From a checkpoint of a small mixture-of-experts model trained on Wikipedia.
Size: 9 layers, width 96, vocabulary 15098, 12.7M parameters.
Below are experts of layer 5 (counted from 0) of a mixture-of-experts language model. Rows are named router (the router's row for the expert), gate (a neuron's input weights, with its number), up (a neuron's input weights, with its number) and show model dimensions 0-95. Each number is 128 + 32 x the weight over its row's rms, rounded and kept within 0 to 255. Numbers have three digits each.
After each expert's rows: "mostly gets" lists some tokens that are sent to it at least half of the time. This comes from a sample of Wikipedia text that the model never trained on.

# expert 17
router:140155073112065113120138126193130133097172151165045093136122088122185185135131148144226122159123091092179109116132157113133161109154144153156126086116066149129167141083115120186108127107124181135122134138150104137145140204133120134099067090110141150109048142105094152151136111126130119151
gate0:162118140139146161110168082157148138223099154108174159122086096123161117130118132136144103122055104125124183139160148197121138173128132106149176127112167091109139111124114101146169124086187091103135160115147033157155160100123159106129082111095134081123110102091105101107139073082144065160
up0:124091154117078144160158174151089117047163152106097142150150131157142163149207123134086059090150144101147167114165143139117047143150126156092123114072136145116100158186161124187081171149043122143155095092110124131101140141154135152110152088140086144117137124132136147152105129144125162054
gate1:131134188138080111110117157223109151134070162133118171128092126138100094145112170135106113125110083157087130149158130144069150158110132152121105090045151183124160151165155188162122153104115089127122152108139149128117146166094052133131135092120201112171057119132096092140078088127107110114
up1:114162106140150196152183089164108146095136136163109116148114157119125131141149139142152179080107174121083219121196105091084130055201057151151132113127098097158112117069174094093141122120108151137158105100107112163130168087099117163107125164110171152115138095130107091084128128155147097164
gate2:163135093138155154122092091135162122155126076151088122163173124150154116053060102137148110161144145098096147091080034119100167102109140180125154147096109151169137088013116118131142126104108120137150093126117156130143133158121182159134141124120077101082124100097083091146154123180097089121
up2:121121115110076168155131177089159185085153136118147067131124116102141148138134137177132172140099151165124139154133164145183118164082091089141067141163145160105144110119099179140063173102130102166196118217171140158172168099117112124138137165186147139166143131081105174122147100076107115128
gate3:140182120124195148134081114072158132132127146156126142131129117123063126144102155102184116160154132167153083146151155215136108132106128107111131065155142124123162148111117124126171162098132125158180057168097187133158106128115085083116140099105180102090129158101119112145155128147007118110
up3:167140111090128163159095084130134157133132124115078092116090182102097157170142138147112129113126118165086106168147150208144071173111120172104134063177144132123105083090144152147168137098140177138127101155178183133096096117090111112181210142123129125149103130177132136049090090121091095101
gate4:099085160141103064114081113104125142079152140163127118141141131059093126147077141133101166141100053071086075147116159078132149074149155140159134122141082137122122128147129127153087163172179117166159198168091074113087192159120145140132118141076127197107141143098159123170142116129145126169
up4:189161112110085141173151154100165107119116138113150076110086112131124176076165130037145098089133112107154149159093101099133143105097088097090114063130143145110142080134133125191111145097155171159168092090138213117151139085108159117121105107111159063093145165161117117087173115120165094110
mostly gets: "inet", "assy", "waukee", "rest", "part", "bit"

# expert 5
router:116143131075105121086163101162150184142143174143090058175099063126143138094134104144132155123106095102156101148169076147110161163192098156155108115150108121124162141108137180184063162104152139132113098133126122132176148155087155154093055108130129114095054126112145179106142193160105162107
gate0:186123113125083139167114120069144144174130166156129176172202078141085062090139103155129086180142116117101116183132114192102130112165121123124102086101114180131147074147136093200129122055147087117162130138120117131136151132151068168144111122152116129124064142138136107124053150127162119126
up0:170147131192175145119085104085124179107169093148142110133105114139146093097131105092113173099127160078102109124125119132176142124185118115139089126160123110141108164137123118121085148109170227079148140180152131094209118090168115142093137174125144115168098147159159184175074107066155150133
gate1:147107135102110100142162187126133145165145154119138143157127111075093144090124167159137160168140102149130126149131115151122038116113116155153140168157065141161123160130128182176134141050116131046087127098099145165073176112134085128168142121097092122095137130120118093201096093137050171096
up1:113164125119143099147211143102139159111120118163099120174153146096146195115178122162127165187069088164174136113169133140109107139099096146122099151203108112143142154209143146117112086116096099133131163149146107182080185136177087167134107134117135102166133190138192134145160161107170111137
gate2:127149139086156160093084125116061161150138097161122108121114093085069154155130107131093158141153155119145184160113157078159090074127164115176147096196138154199138133129130135046161102164167154138111139077107119145164127135067144155047134193130147093097091121086104151153152131131140121133
up2:135065136104116124190179138054127106064091139136092103145110096095128168126139211175140135122093130155181111164135068141056107201114093126092137118068087197088151146096143114142152135087098126167148123183180101136147162141138135086118130140089130162134133086141107135136147126137118138145
gate3:187187134114094107057133071135106146136072163174103114069080109121133114087170089156136131094157158125089106124150044143128132119133141136050178089109088131096097107152159075107130135140149143145103094148130140112121060163098160132095101127058134152109148063112176160134132154133122139140
up3:165151101111131123082167108112127078158213142118131156093183119127194177149096136126118116107176111101114071128093111148106126143165100174111096116100184101122120098142124136137119094168160083089101088188125157141181130120179089124108136118123115098106068105066182186173092173150157115130
gate4:113045125129133110138185119155099126076121188143154147135172103138129170143120069130119142164172123184132122155170103178155105140093090127097133176159167166149112096086151138145120148065135173134109163177114128058155114125067128073177100089143124157124090079147097179141157129116131123188
up4:093151108117135125100095189179139077122141158087208140093054140144084107107168181091115081101139091130094148094137067142126127166095162089110116070081116146177163148085130097143092128119154135112090109121177148140161092125154122101099164182087090084111105126120067133121090105146105113095
mostly gets: " form", " support", " hold", " own", " develop", " lead"

# expert 6
router:116128096115108140091162120176132142086216150130074080170103061105128100098153104183141118177122080088130062145136159124171161162177129154128088105164133159155102187094073158162084103114150100126132127152129133131146126176106134139111071092120127119141133107107126183138153143187060162143
gate0:160122072130132120124167125106148091112076149100104167144185093121178087134098081125126101152075163144079056102125167151093172076114132190105115157131175122130122101107137083157076115229135149121143149148099098149145122138084121111078116169164171074116143165143131129118189113151150115157
up0:071111170146149089087116099127149142176154113091155145126122131140073146140127254121076152082103135120099175099114058134170087203138156164120120105095090145119154167100127170172100125129162110119152145117157135096168098161099119136157127148102107156156104127074117077127118126094161134071
gate1:160133160176128152143128124094140115156145134125112111070164169153156160165134058136140098122121099137154085129161115088137160142099119103108052149093188081085110093078105124122099113118124158129144145153129081148095180064107069108074177141160088114174212111137106093092130198148139123110
up1:177131115160127162194092151155148110133122140116095163090166190156160132154155062123112101125134109141191109159149150134191111180154117110129069146111161072092154087077032125132144140151140138126107165137107157112154151094141117118040131162177110122133174096095144104114144160116147140074
gate2:104103174058116102039119150131126173097135180151119094149165151124121093121170132138156130053188111125150138133176127154152100141124132079119100123146147114129079132118146070153108187126118074081092088127151123142180177179157122162126076121181100151107104155083168157135067092155126121135
up2:158147148083138091122093136129114084154074189163094095100134164130099122122066175087123189134152087116140188138121115089152109079106125122127094098106083166188106125157087100086112185133126098179081153173131101186105151115105144132117142138142101126145136138118150150078067089147213108156
gate3:134088145046120139060116102143175128145162184126166153156174128158124174117148085173123130089098150149152113171145155162053166104111110195126116131150161125093114154123123140115131075095083083123126108164185141155157120087139126095136107133176124127123142126190060130165150131171092113201
up3:109087118142109151104153106156198088175204155120118181110180138179103131093145088149187134108101118085112143150112136150079167103108064163154117173139113099071098156154077172129115150153124079092126114146195137164152078081133118109125121112163123087112102107170117121145142151176187117163
gate4:133129120139078154103114141105140145169137144137095119112109121086138124081184110115199156126135117104084149076075183085107110155105146174155108162118122176171175122091134154190145102101107088093183166127097082100118149151138165088100096127156101132116220112165103067133196102115106132168
up4:111166124149116137176113119113107115173124115115128135181136134141127139162138183120130121102097154230089141090097175143100169121132086094151162138090147084173105137121137069111129108176140198208101191123083132114133138082155099143127162157155112050101109123127164120145157168101147068092
mostly gets: ", the", "The", " at the", " by the", " with the", " on the"

# expert 0
router:176155119125084132111163124162124150070172123137101121174067086080144121104159115166153103160086131115126112148093100155155154119125152135161092116161115115131106219058104178134084118094156128141117120134169074156194172196097123115125076081139102106142090071107134115168178145124101149156
gate0:121129167108040133118113151155152166145129111099115167123148116098100081085116067129124131167114109091104099094192123158104079103192118124127162134155094118180149089190143103111100149078088160104130163177144120150180114168126118149081126116079149125075074132097139117073112109125212097124
up0:172130102125067181086160094181130137166169086139092118132077124137102146111162142144111127120116149142137142124136110117126141150170146149064115146087190133078083071082108158121181160144068112130142186127165095162071185130077160168189145158160136117140146124128090136119181095124063116143
gate1:089157151175103103077121111150117093102091112151161153178142130137158094111145109149159115059073092114115129121118136154086144091141117148116153141111154155078103053124118151158172146100141112139076114165196101076107104120157130143174106200058138134101142157087080180165170172089100108101
up1:129172146098118114126114098154093113053074120123133159169165157109133123085094106161132087090116071085122157124159098193116158145137127142110156167083098187162118084166145141140149107138126118127153145149209115111094175152092147125127107202075072143108165150130061164153114174077153103125
gate2:111088095136104159194098110164107090140075108166127153078116108155123174115162106128084156115118141089165135121153100124068122114179108181092121120099118146147125129152187092114199136066155119145099174136180182137098115115181146119143083085182079050110176085141125101113115123115103145146
up2:146102160121150065114148126155094113110069162135158069177170103133141179181106125173129095099200146095127113131149134145090141138139163109117135118108142104120135128111103180238146119163166117110110099106141109129138117075086129096112203125073135168114156129154122082087080135065156096152
gate3:097070151148105107083141125100172104081113212140111099132128093086139147155103131072160176095137136118118162115134201151130079146074187108149146118114097115096109101138172065107110078134115152106036130180119121116122107074117061128085144094116104144116157132100121090108110107106143092164
up3:110144162121112159146152167149139078132101190160106130132068064106148134125137165117132113122181114101069149128142236120129130124163187169104112134189173097130107139126178160113114112091150059105101130144174090086121133091095150158104150107093085123132120138100138062126162124125088061146
gate4:150071133155169089165131183122071152118112124163097177180134123122123102109096157067131132136090149090180102107139156169112093100081115103127115124146089151096148118154133183089136097083102153088159057186147094123152150171177077130124128079126101171098191111135079147153083162146107096139
up4:162108112114155119171175165129135138104095124155082139158124175126145130171096172108141105143091164105216120128127180148140102071063154160152061126162104135080174164161157203134089110107138147119102088184098093101119131149125097150113146117093153147180133112096132095142161141135059072160
mostly gets: "),", "s,", ",", "a,", "er,", "o,"

# expert 18
router:200170126137116127127113124148107142125170133142068088126068083174181107078141093119167124131082079102153115141113126140151136153151127145147072074134074123142108158123069162190124106108136135160141077178133091183151193185085118147130086065142139106124098079117160152138126181122101148111
gate0:098163179048118115133155087121101129150120049155145145165117136119139127138096116138205119189145071071127132156104082124130164104159185103095160105120204170096207133123109150169109103150140122173149145151138131147088153171136150153143116151135101188158140169100149089119150101088131091134
up0:145117109101164142068100142101138157106098129183071092145167099077193137112173106121113146158109126110141170122130122110104149108085142108157164171160142145158102094119090131162148148127157087132148085107065115147120123150094149127146062038148116097198135066175072132102144100125190121087
gate1:123189112098133089097122175098132160130131123124124088143141105159101120137147104102169066155102104119173177158114127143111141059113118098144144118126100150055155092158099163112113129165161148161146069151070173119168140135172165108108084094117048159145082182097062091141103149097157177101
up1:106099106164130213105139095148106152154133158126143146116132139093100174110138128113093178157113154113111095118138130186120125109142096114151116159137155110170116181086157081159064109106113076124088148091176145108070117087179139118126141214167129099096160086149147141166127024144144134172
gate2:084200134168124137087146142128159183119052151154116131127212144103146138071086140121099106103109117138124106129125133180143184114119129085146147145131104140084106137038183147119137136134136133129139143134137147134185119087156132115128112185099093113148174031067166135121173137152139083150
up2:040085141080100145115115159092139093072088134131145097090123109158114064110089157147069155124115068100115115095107128125138134129148093140125123131117206151127185166141181132111104136103103103198175093162156158158117109181092103131099151172154114097151170155128158136048094128160108131127
gate3:175142114136114091082148156143189144154125167135073104108128093122088114134110098144105108111114115171105104108145046126144096153117098126160140141148098155158114092111120162146101125138099082138140155136172149148145207171100028134105145133121096175190177166156161145125046105118174076148
up3:123099125153141251115117091123117193134149138108181119148139095121089101084078134101166177161146167156125118108156074096137103162160128103119142112133136148114162167106132095104130156139129189202119134105163132165152133100114168095148148156081161159152063091164140085116156101167139165178
gate4:111151080130106099144108103120081114059062102116145157141120086121094177124107169107164072138126128081093089154145183121108179080122173040086162161103181120121109070066132108156134160083166145134167111122149105136168114167140130174159149125104114112139108138133140096150173115116203125121
up4:166140161049131174129128115168121179079117101138191092137141174167116129080118137134147131116148204119200112131149073116146108161121129126155143138174161134106119112116170166125164188130197109153051178144120086131047146149092075113122086141116138125114127134098150125154113126169096117161
mostly gets: " John", " George", " William", " J.", " Richard", " Charles"

# expert 19
router:123158121141103120080154094149096144082152150129077089123116100139173141133151119153148103126100086121130082112164093153150210076142071186158125095134096157123148141078146139170117109083118145155138116130201103161175142164104162147121079084128175153144115090114165106101139183211098188153
gate0:160130127145126080167125124130088150140128131121151118085113097148065130142143181082219124108120102110105141149130174139155155124119151101111140154120164093096131118074097124023114067155135129113139173167125148136143137161080091153156134157133128155136123105206152117193140055108076187155
up0:141082162183118121165084093169140117109132111112174156153159127109134169161092184102157085183142134097096142175069129122137127081063140107115143121154077159092097148062140175099123109134140130104100126149141140108101148180073109112095161114120118118137080110209174078153141080060139126154
gate1:118111140109145149159125100124121088108101139107153093110085099111195071055149193049131084116150083112079144163107154106100106093155138137086116101098128092112080117108132108094125102127119148135226111137171112127107145177142113109064097117085129108162129057148102101114100080134125075107
up1:124144117171074125080110127117092195131131121098089176107076131164116123133149122148125147154140108207146140146122121078155190153144162121187129152139106103102133107109142095182169124136075126144090084140105140100166094128067172120177142140155084151024073117162157114139142150089150177129
gate2:157172132101115119099149168061100093110144150125090145130162093152208135159171116112166113147167153173126150131176154070143136170135134115162126158192123117165126136095087108123126135085169142135087129163158139172085154124129116122104080204083115086131092127156123118139063216110181162135
up2:098203092156157134136146082116159182150109148124124102098168091155106112132151105165122167150105196152110181130087093178078136107154140130081130178118149167161086115117097094139085157113069090110115152102158129087142152130068130123152159156137175158071138114178144162195145076086089124130
gate3:170085181193126146154094122152125164228091145090189116105106138106125075106110145103137143119131123162131158173079164150135163144126081117082055108093097139121147155123127130159115172108115119137093157223140165121091127162142170113113099122154171160114139169116148125123113102128160181187
up3:147108129114172080161142141159091127123093111117139138142092142148127166117172165142166143076109098096176148214114146133091167161131081134095114113111152089125092125136124122103168101141107189105149106100151119126155166126182127187164155010128162155117190119103084155155134078113171104167
gate4:161138084144089120108185119166083184095133155142090130134135110138178082151114174082135138115096054133143128089118116154136102120096077159126075089145100134096143077103144151104155092079116114171145140120124188175149169135115153176126101153122161168080118159081179120068152183172150082158
up4:209123128175117133100117187106144160164077159114143128145111138100116135126074142095160107119102125138125087161105128160154129069070136159168130081135112142107125182162160154113153109127106060079172138133138113162125047147061158086149099169164054123146082103117065137124106155110133116090
mostly gets: "alleng", "elsink", "ymn", "&B", "unnel", "unk"

# expert 8
router:123122121145088117133171131155145151116140205152057092122081081131124157059123131134177114185095105100169116153103120212147160129137088151145109106140115123137117159108162186135085082126198126126107131148147130140148153145103132161069124090106129086072137052123139183091178109145081123137
gate0:175146152144120138085128098120163109092131131115112138092119148107138070073090070104138151125096142151136079120055046172087174156099104075121107079183132096119122134137154159094179124136154122128095120149147119147165169120104181109054137122144090092167187155134211109135118135126173124133
up0:112148146113122153097107115135210058150186167162127174175123076111155173120151139119231144140133140101211145171132147134092150162140158167167146099153133100110151076064103128088128141158101150124093088137119174101152078095180101148115151156120103126127145122097126128137133106072144125094
gate1:153135158133090155115102104134127209138152137124117109147091119072196086154069068148152076108154115110120157149109123107117178109124138095143193113102107175145134171146236129108108126117113089155125133171070141151094111101117093170106146105145170109150078135111150119128046126156120175139
up1:104066204142108150126134131133126122097113195146150133080107149114101133114080099121152074127142082122139097080174097113097153093151055143137182112098137132107107128090177174129139089097128144077113132108114136097121124115139061179136150159108135131126105215151153144154077152091076172193
gate2:103086124177144114133167126109109169164107113139164170111070118132095150153134149124035139109159128110162136106127114180158116150067184136131118105110087165133083150146196141121179130194148141163141143187132144124164184162122144132140172097130148107193112141126110099073163099161137101210
up2:114146135133139101057127093121152162089068179065121111208122113121135086083122134120177184131158163081116154095100108104117151172103148135181061130140167117150125127143154136144121132092109145224131095134148156116145146103159116124114123138111115170190172105136179088051142083113128100124
gate3:105178144159105096111149133153110121145132101098116141115104163132148123186132153145095181128097132204165068133099142182172086147078180186159105160151158146138109113165103143149124146117134148145132154131160144110164107142117142175145151083146114140099158048128153214160050161118172106068
up3:146100123097126169110127095172158071122161129131094214133111137148116114140104123133183097047144112147144061198178106073131100113179093148150129142130101098135119103144144136120189151075135128113099073104134147071091149156134095201115104161149118120130106180095147131097191163102111160133
gate4:089126140176164180201121145174140197090113153170121137105119110073078094136141174147168140137098121158151122116172092139083088126110103145097162151085126219131142119156095134123082099143144092151082110112138052137127102153131108123127122113141099160141110158139121084199134181121075141185
up4:164170112167117118098112121177122101120124143187100104063158150115110111178137151125156154155085101058159144109141100156100096110070210108103155194182145213154096110070078156140142094094093111131149140126114118136159137137159104138141145134124101153133135227160109149121148151125146099136
mostly gets: " am", " et al.", "°E", "L |", "–S", "н"

# expert 10
router:090113109130097107084140102177175152120153128115047102164099134157178090141114100145162090132125105081122115148113091152135146130148124203126125067152110172165104148068098181201109141087161122126078093138197096161132206158082130145115102112158105092114149102106135137145154137166098150161
gate0:127102110118154120122081142170137111142113121129193185125107113157143130107079168152216117130142111129096122114096169149132111109118131206120142119130180175233109196080120106155138068111143114184152130134156091088142106140136138142163155146248125132134131132113129122098154133151125140148
up0:162195188159125193187164076127134180116163134121095081116155148104113169158180087122098123165102150139157171168134130142111129133153107095141182113099141084085137144178166149119187149153111190169112096140102146203121137091128124122079143121053114116134138171158160145160097141115162133118
gate1:116148152067114072140167179108130181119123121093153169065095112168118127146133109089114115094139160117200157133161138095121166149127084122133132094131185137148168099145155172198108120124146133107119165160102124141147122110084096187103165115108128150115063136116121089086206200158178139085
up1:158173130030132170160169158129124127148053158124083122112095108176093146145136141132128126098116148175141115164138092110172184113123176118091151104138150103168153125154127115153174191145122170115117171151191164104119150112146109103118135150126194136154078100106082110119101198137175124063
gate2:111152112091162141076067115126186097141158139164063061076125095144177137099187178105118166095142150221114167140117075095122123114143137099154107081135133129125071136062092129123116086113091135133113161108144129067110093151128071107151179150169088142134116151139161096140141128145111118098
up2:134113130126111111152131177104083183121130156082198170130171159122110104156076071133097087134124114103123118076146168158068124125120118155135115182109118077117116083183155116126140108135175115069133063117084108157144140157098154148080096142080248134144129098157129128113098134116113110093
gate3:189157138147117096111135084094113149123131069100105132154161128166202099129084157129129135124094128157127124181091156077135151088081134121181141150164163127146139119120145159090100088090161153184186137047109105135103189167117151144162167132124181147125185113149128166202118134104119185145
up3:116143104034157161176125171102172134118092142116203122090124174146143125136125160145148163111160103086153109100154134167143117151198117110114076140127069130092145095146133089152186098162100179119082160136174110141164109098193102133139125182086171124092125124150168173149157127141108161177
gate4:101164078123091127145113188108167144201171160133123094117122169101134147164129154099165110143119087118066112100143120074124071155088122085161133166082126142061154205100171103168131123131134143115090139111157196113162089150121098076165094124122139100111162133164088086145068140082136122134
up4:076135129047173114137066131159148103127078192137135111128152106090114171127129100119126140057156130122168140170067102176088133098173089106160160078151096095162114079155131199096148087182153080161152122163128126119120101121152162163100114103148148150152143073108159131150129142070104127153
mostly gets: "′", "°", " ft ", " | +", " | −", " sq mi)"

# expert 3
router:186123096098082139112126142169135173103163127159098105129073070122166168086171154121121126144105129117156095153074108112137117139155105182166113148170145167122092156074113147147071155077180140161101109132136105151185156170078077130094088084146151140123116100102099167159137177163061179138
gate0:134113119163115152132136148158115085069124096098118069086172154097111067143105151153139124157112167121147175181133168178127198111152043090146141143127169128157101160153138143133046154106116087108128110151137069143160116190148120161140178137144059169144096136140076159128099094118122099107
up0:085096145181134176149165114116175131160122146144120159093096086086086043137076093138155102187100144083110143146123116169136105138134165123105104208088057123048145092144122126112101167069105105163105146151138151152148140129093141175089125116100133133119072144096156115117123126154091181152
gate1:166159153183172153141170160102101203151162101121088156120180131137156162164100123154143171120155056128103146089133083153164078194106098152136110110204130152128120125094092095116135103135116090115178144137151118146142136168109131108136048126164078069158110152072151122086150131086111124157
up1:147098132143130133177134088131103111126139169124105046129164109232076124147085123047128077155154108113121115122126196078112179147143130118093155109131139089194158075121150165135076149094133101132120141163119141110112165094170137121128205092104132154101087118192142115099110148126118148127
gate2:155131110147123157120104153133158117117218156135094135054110109143167113090123062130107102143108118063128106166099080108085184107104118124142093172142136142165125141095131058127075154143181118185071230131101133150129153134131098156173175092125121138097169120100139157127126116114149149084
up2:145126087175155147118119157124146139088191111177109151094163112138148106095127092085098073156119082099126108181123054063102148138120125175071127212113099089129148107086140109154130142134109070115045184182119114159133144123124129182145163104102077124109152133140147136075084122107132118121
gate3:063128125134079088111119128179120200186156160108151175086149128104081143134116182134091080094139123140126101160154167169171134153155109154163080101090138067150130132155125107093121100116169140083106142141123096095141123127147133076127202137054132147124118122075094140151104179150135047126
up3:085160143150157096101171147145121091121118120116168148154058091144108187147159150105150112154118197140185187117055138129104132102090179141112140122157107108127143164123110089150109175127146122121170086163125158050114113106135168182122081097138146099178102109168158106165134095173132208123
gate4:176162108146150103165177125129085162141138163173107140136077110116144135118158068127115186075100161095124101189095142144049089131125070171127118124119117125153130115152147165137142085140147158168101064128103173160110166170198081139096105157146062123121136151165138170142120168177136177148
up4:121094069101087147194152157162135126135115088103133120096047141115100094109116133132116164142116115069160065186138111152162122149156119138112148101119175086113121088122087110113106125165091198161156095118148074115150075134184152185165122167058145099103142114157156065145101092120119139160
mostly gets: " was", " were", " are", " has", " is", " had"

# expert 2
router:110162076099109094146148097157170194140163127161058105177119092126172110096122109124181123189102092111134096170107131118160174115168117157130052104139094179145123131077123145185092142156161138102112088174150081199150120148112114116090098086163173134106159083155160137084151115120131136115
gate0:110112120095165161136138128011057079204135084120153133164101111092025119122142135142183120160113097125081108135127138124137135171092156121123118104161080142172161175092132114158120117129077151128114054132156091122134132113114147159101133134132130213121114147127126117118157162097149112130
up0:165113111180165154125133091140152176137111132167168127139161160123187113188163122125086096144125171127150196102127134144158132151124115091104094203120172154056077113185088160101094137174107131108088124140145151127099210152105139163141096092194137104118145083081137133122122159142147177099
gate1:098130244117072110126108068143126093162124107099102118130122150082125127155085133172067125169153127138138100101090105114119100156087122159138120132133126152178121131138161102121149108158100145153044137141136119124099116095068225084162153103112142111092142202125144174182112140149110121103
up1:121169104156100135141058153133186114151078140125128094091131151132137094149181106136127140160092114103199136156113176143140101110112138094163141153026141104103137146151124085195094123091196120128098089163092186098155104098092138093130145141114138143175151106171155161146142080077136183148
gate2:037149144132173122113065096127107178102109145122145105116172157141121135107156079135178127134077133078110113154154074141141148097112101135097145068063126139088103130153143129118134091115095091143135119148141146103205160073150166097134085114082163096156163107116116170157165170118114135219
up2:175111174174192147113181132080177135115191179217122139121138115120104094097161073078119133175089074092086154114094165097141142164098145144147134163145111101137200163141153084115114104140137111175087104154147109106083134143112109165112162127129110081138163103147118154131179103132089108091
gate3:175157138135057144117065129106145125150103149104116115188149119117118136134109104134112068184071148161149098110156206132094133147115187103143060127147124117174108072095144098100105173148083131126101119135074119135145146189096156092129075143117130093184087135089209140129114100102164129110
up3:129168114085082180162080135069146082125181135156114095165124124118133137075119134139147088151066135121093104116167157159134136093090186075125133144125151130170083075127126149128090098117142166097112133104102132070105139175142112118112101085136159162158107123102190181148080082061103113057
gate4:093162118112111131099126106082091147119030129171095174116152134150135082162112077169089147120186075125125169127158116097103100119141123164135147086065090119157107140085202160150123141136166095067151076114110046118148055166157117146137123146139143140114123114157137167150146133174133140097
up4:070095108146125096178083147153079155109082104098092171080125092165079140085165119201135074125117123062114140118155105114145145085111117101077216123084135137113152154109078141156129100139127163178083145112110120076156095159140161133150092189095145184114181149164144136136114128137137120133
mostly gets: " Top ", " Racing", " | \"B", " Albums (", " | FW", "{"

# expert 16
router:133169135101080102084123086185100144108118137135102069101125029113191163106103104173192096147108108105184100136149136148129142093181094114131103115113085165120109147061118185154134099100136126139104104161179142152179197146119140145138062099112140112143112147110166128133140179140117131175
gate0:117113092060164153143138109087139217141112128184132107166155169154099199081149133107107187164059132134166157131084169159142127101094126148110086096109137134135160107158154092076140152077167104126171128126112077139113073143126093134076148142156190087127126098104135111159140112078103150096
up0:120161106083105101150117138118216108106120100097149085142076162092165059119123119090112134146084144131189149151084053107155134174178093143093114138152096106102145139089099095094160156116185156082073124134131090146124194107173104166113164158121080164100157149077124150138150137106153121131
gate1:143148112087091118148129124173153112132075132101139079128069167161120153122109121109100172086118121105112114117165132133080168106197119053064111088113094146110119109116077097047102113138118136088156171129173142205180134094175139151069155125103140141114159140123112146121137123128042160157
up1:110078130143132189148092157153120112119144070127073095157078182131108096091088122150155135154139155163079081107132119148115141111069078115101122168109103103106121187132136143141086157114163102157165164108148149109082127202137118106144167193102202103171133068177105089097155088122124116106
gate2:160135118169072147178131071128152135116134090156142110182135113139147107187093124155112094133127144165127130135130116070157138138177064167162169170162080101121087159139104178117132129095143109164116119104162147080132074122115069186054161171109112161169056090113142084149108138141106105083
up2:083140127082174116065118167135124118121177085151141157174139109125063138097134187140153113157102134093182149148143200176108118135108138094150099141143141132144130146137198154099131065168114108111197149142101104102110155122139162049166078077112059094145104141100158167151107167123142143120
gate3:117104111118211162216174085136166121142127182127175136173144138156150174163159140101131131077099082141146108138153196094135128136093092115141115136191111145137123168130149122097122123117165145146217089046119128117162154109095114129139109080142140108183120121156192105089150164127124119116
up3:123114141149126129164157103155132172180079092177168179186137095156126145104115176130115156064133110144095108131144151093137107106104094166136171082094117179146153154076127143129160128167111127158235142117111136098157186153125069129129140131158103114169123108113139187114125203094161185116
gate4:139114048102189137076088132158095092089158116122141131117097092191160116133107085125130109129118091155143086129220159110099099122093145110168115162173079102159094098112151113126144166132137155188108086151112129123141131152101115154126108118100082095190175091118123150195114180162126071090
up4:125127147107167141101140157096108089103164179082160141126137097123136107155086119107131094155152145137157151093148184072179143132108106128066133083112152098157086142104166128149126174118137084149129146117164091145065055186065069147116181168116122128105168144184121173186112097091144076116
mostly gets: " Lem", "etter", "ermont", "oyal", "incoln", "IV"

# expert 7
router:146124087061055114085119109179155191139169154117073090158075080116166170084162144132197100126152073111145165167137084171156181129097108137131099126168117167156139144098117124124091121135152154145105099133137110196141184152126102149122081070121104094136124092120126123159140148176123167132
gate0:170158123123056110164084115145173161151062149098125140117200139111135064150160128113183126174143135095118137078154114145146160116179110197153100125112125132115103122171096145103103216111088153138169112192126087163103142054121086113177118117134100120176136150081113155122129112163121112120
up0:123142134065113075097125166106211151170117178072144132077094130127122074109126145103136180160175191123149139127173106146091130163116106122157069152164116104124159129126124116081068151124123159175107101151120041125155129164116173095182183164112104109128127162123124145112161118164127130185
gate1:108128069074140159116132072157121131152166112102097118135164109161141156067092133153126149124154116184122076171169088134142130103070120104104206154100086127166140171139127096150103071086181172144111081115145182127100145156131086145123136055118136126084125121141062059102155133133162114108
up1:171144143179094099101113093113149067156121118107131170132126119100114147191135137089128136153091133074114185083121111148143176134176140163141126116112171153096139157159145133083066179235078108136156169154108039117130123141119129122155113170162171146121084153123154123105069102149107108105
gate2:128185122138100174141160137100112088100102133091106146129170120229148145119081173138118123170145106125131092138086153147141140164154102136108099090146137091131107083162084161099133130143175103138087139146093114207157134143091075133130133091129106126128069171090028169141179146166164097124
up2:062124147118172150125098115101104071162118125142152109082115123109086115147151081132123121122096136143164124178143136169136108119108122111153155167051039126138138131151137107170051154086098107095084122132139070126120057171153155099131118130067107143127127110137200064063117121120122126074
gate3:111125113171104146148115085086158069177144162093115192110146154161097092128163128119173084105082141129123159095140146116122139076116200157096070047129150125174138155089135143156138185087130129085118102174124175137137170117094111099141169110137089142106170050146161113161148129145169105167
up3:176107096132153189125112124140122148126161133088166117124111158137099154169122113131191156146154123129121171140106112177107106154059087135134108083171140160072112204144078171096121122123170120139122132107106160180182109084146110153122136115094139124140090106183106073158148066100141084225
gate4:106157104121174163075138128081167072092175149149141136172079148130095142141099128092181084138140142139052124099105151128092088146115107106154088129104093113098130079135158169186117160147133091167111129066220119158149107113107137129169130130148149118176105163054106137139117133115057090126
up4:132139136162098145171121078123082177138111120083195143116105082134109090182138175140138092133124164141101172188088121127136155081141069149055120088107117119117081145121104149155166121126102129154131134070089131145092074125108174172186153095122225060146118128110140150125110130100101127148
mostly gets: "\"", "]", "\".", " [", "”", "\" |"